python train.py --n_layer=10 --d_model=384 --n_experts=24 --experts_per_token=2 --d_expert=256 --d_shared_expert=0 --activation="swiglu" --moe_layers=[1, 3, 5, 7, 9] --router_score="sigmoid" --normalize_top_k=false --routed_scale=1.0 --balance_loss=0.00442 --balance_bias=false --init_std_router=0.00728 --lr_router=0.00153 --n_head=6 --n_kv_head=1 --head_dim=64 --vocab_size=25616 --norm="rmsnorm" --norm_place="pre" --norm_eps=1e-06 --positions="rope" --rope_base=10000.0 --rope_fraction=1.0 --qk_norm=true --attn_scale=0.138 --tie_embeddings=true --parallel_block=false --extras=["capped logits"] --init="uniform" --init_std_qkv=0.03 --init_std_o=0.00672 --init_std_up=0.03 --init_std_down=0.00411 --optimizer="muon" --lr=0.00657 --lr_mult_o=2.0 --lr_mult_up=0.686 --lr_mult_down=1.5 --beta1=0.9 --lr_head=0.00957 --grad_clip=2.0 --warmup_steps=50 --schedule="cos" --final_lr_fraction=0.0 --batch_tokens=65536 --seq_len=1024 --doc_mask=true --train_tokens=413400000 --steps=6308 --dataset="wikipedia_en"
Below are experts of layer 5 (counted from 0) of a mixture-of-experts language model. Rows are named router (the router's row for the expert), down (a neuron's output weights, with its number) and show model dimensions 96-191. Each number is 50 + 12 x the weight over its row's rms, rounded and kept within 0 to 99.
After each expert's rows: a language model's description of what the expert responds to. This comes from a sample of Wikipedia text that the model never trained on.

# expert 4
router:42 47 32 38 51 59 43 54 50 59 47 53 45 43 54 61 39 29 57 43 36 54 53 41 36 51 47 38 49 28 32 40 38 68 34 38 35 62 49 70 46 56 74 49 49 57 56 38 55 40 42 30 54 58 60 62 76 38 38 56 63 53 33 39 70 50 38 36 34 58 21 51 68 60 57 41 64 42 43 63 51 74 74 25 36 49 55 47 43 47 31 59 44 64 49 36
down1:56 57 35 52 40 59 43 54 57 46 68 37 41 38 55 43 60 49 66 77 62 50 51 35 54 62 49 49 64 40 48 61 41 54 45 49 43 49 56 44 56 38 53 41 40 39 42 79 66 41 44 68 43 25 44 43 54 52 56 41 30 49 49 81 47 32 40 51 44 69 32 49 65 29 56 53 50 41 43 47 42 76 48 59 40 43 61 58 62 51 49 82 70 41 27 50
It responds to: First names. Given names and their first pieces in sports rosters, credits and biographies, like John, William, Tony; also spaces before table numbers.

# expert 23
router:47 39 38 58 54 56 68 47 53 50 52 35 57 47 45 45 46 41 49 46 45 55 58 55 47 32 44 69 62 52 69 52 63 63 56 43 58 49 54 71 48 46 66 72 41 26 53 52 52 53 39 46 60 45 46 24 62 37 46 35 50 36 42 63 77 47 35 46 53 53 64 50 69 35 37 55 55 51 31 53 43 87 73 40 34 39 52 53 26 27 36 55 57 58 45 50
down0:29 38 60 60 34 29 42 44 52 36 51 36 41 44 40 35 38 59 50 56 51 68 52 62 47 64 26 61 49 52 41 50 35 50 65 51 39 66 50 44 48 23 34 76 67 32 52 41 57 51 37 73 41 56 43 60 39 58 57 57 41 53 77 49 31 50 55 27 30 34 42 52 43 57 66 52 35 60 55 48 51 29 52 45 55 47 86 70 85 36 28 26 29 57 61 47
It responds to: Suffixes in formal names. Suffix pieces and words completing formal or institutional terms and legislation, such as -ical, -ation, Act, Constitution, Comptroller, Papal.

# expert 10
router:45 57 38 51 54 43 43 70 58 38 49 53 43 37 27 43 33 35 54 50 43 65 68 39 37 36 33 60 50 52 48 50 41 50 09 30 43 70 59 52 40 30 71 50 52 46 54 48 74 36 42 54 65 36 61 50 67 35 62 40 66 50 59 53 36 27 65 63 62 50 47 39 55 23 39 45 52 45 41 63 48 54 56 17 41 62 64 49 40 42 46 82 50 44 47 23
down1:39 34 59 44 40 58 39 44 47 41 43 35 67 78 39 35 49 40 43 40 64 46 45 53 64 58 57 59 30 42 56 48 62 48 66 33 43 57 38 59 60 46 50 50 57 62 51 57 36 44 40 52 60 23 65 41 40 52 59 50 40 45 59 72 53 63 50 67 55 44 62 45 71 41 62 64 63 74 53 44 44 42 31 66 65 43 55 54 36 72 50 28 54 57 39 54
It responds to: Years and dates. Year prefixes like 201, 199, 200 and day numbers or spaces before dates in "born on 23 April" or "from 2001 to 2005".

# expert 21
router:32 52 37 33 42 61 60 57 64 45 53 42 44 56 34 61 39 45 57 38 46 66 55 50 38 40 33 64 50 30 52 39 47 53 46 54 38 71 76 55 63 31 57 44 39 49 55 59 54 47 41 55 61 52 53 43 41 47 71 25 64 55 51 49 59 61 62 61 31 46 52 52 45 29 42 39 53 68 46 54 69 64 68 29 31 64 47 29 45 33 45 69 61 57 54 31
down1:44 58 51 71 61 53 61 61 26 45 60 38 65 54 54 60 47 48 37 55 59 45 43 30 40 35 53 58 64 49 44 46 45 64 46 32 50 55 71 44 54 41 44 67 59 75 41 43 54 53 35 52 49 60 65 47 52 72 58 40 44 40 28 50 64 50 50 40 54 74 35 54 62 50 37 50 56 54 52 56 46 24 34 35 64 39 64 61 43 49 34 41 53 45 58 49
It responds to: Ordinals and competition names. The, ordinals and superlatives in sports and ranking contexts, such as first round, fourth time, best books, League, Championship, World.

# expert 5
router:55 47 42 53 64 71 40 56 47 53 61 50 53 43 48 34 50 51 71 50 34 89 68 62 47 23 67 45 66 32 57 53 54 48 40 50 42 46 74 55 65 52 79 60 56 39 57 49 50 46 47 63 75 51 61 48 51 49 50 46 68 34 48 61 54 43 30 62 48 55 43 51 48 28 49 53 47 59 64 54 56 64 54 33 22 53 52 60 53 46 34 64 53 57 53 37
down3:48 61 43 57 47 48 68 59 38 48 60 53 40 53 50 42 61 65 44 38 47 61 36 64 50 29 71 73 76 55 22 31 60 56 48 55 47 68 49 57 46 53 64 48 51 34 43 73 51 50 52 56 37 56 55 56 41 56 55 48 43 72 46 09 64 55 36 42 12 54 25 39 36 49 48 48 51 66 47 45 55 47 40 61 38 54 33 52 45 55 71 76 36 38 67 63
It responds to: Plural endings. Plural suffixes and plural nouns after number words, such as -s, -es, -ers, -ings in prints, maps, titles, races, plus they and people.

# expert 17
router:35 56 24 60 45 51 42 79 58 42 39 36 47 65 44 49 51 48 39 46 53 70 56 42 41 47 30 45 56 66 55 53 44 60 45 69 58 57 42 60 53 51 69 41 52 37 60 36 59 52 52 57 54 40 67 50 50 49 56 42 60 35 55 57 43 46 54 51 48 62 63 30 22 38 16 41 37 60 51 67 39 65 65 28 33 55 45 54 45 49 34 46 53 50 50 33
down0:46 43 35 70 35 64 42 23 48 61 50 47 47 34 42 53 53 31 51 44 38 42 61 43 46 40 57 54 44 43 51 46 59 40 49 60 58 50 44 62 37 58 27 52 40 57 51 56 43 68 47 62 66 38 43 51 34 25 53 47 58 52 28 42 60 74 56 44 53 44 34 66 52 53 47 45 53 26 54 51 58 52 32 51 45 57 61 46 53 57 62 47 44 26 46 38
It responds to: Proper-name endings and spaces. Final parts of place and organization names, such as -ville, -burg, County, Street, Records, and spaces before numbers in model names or years.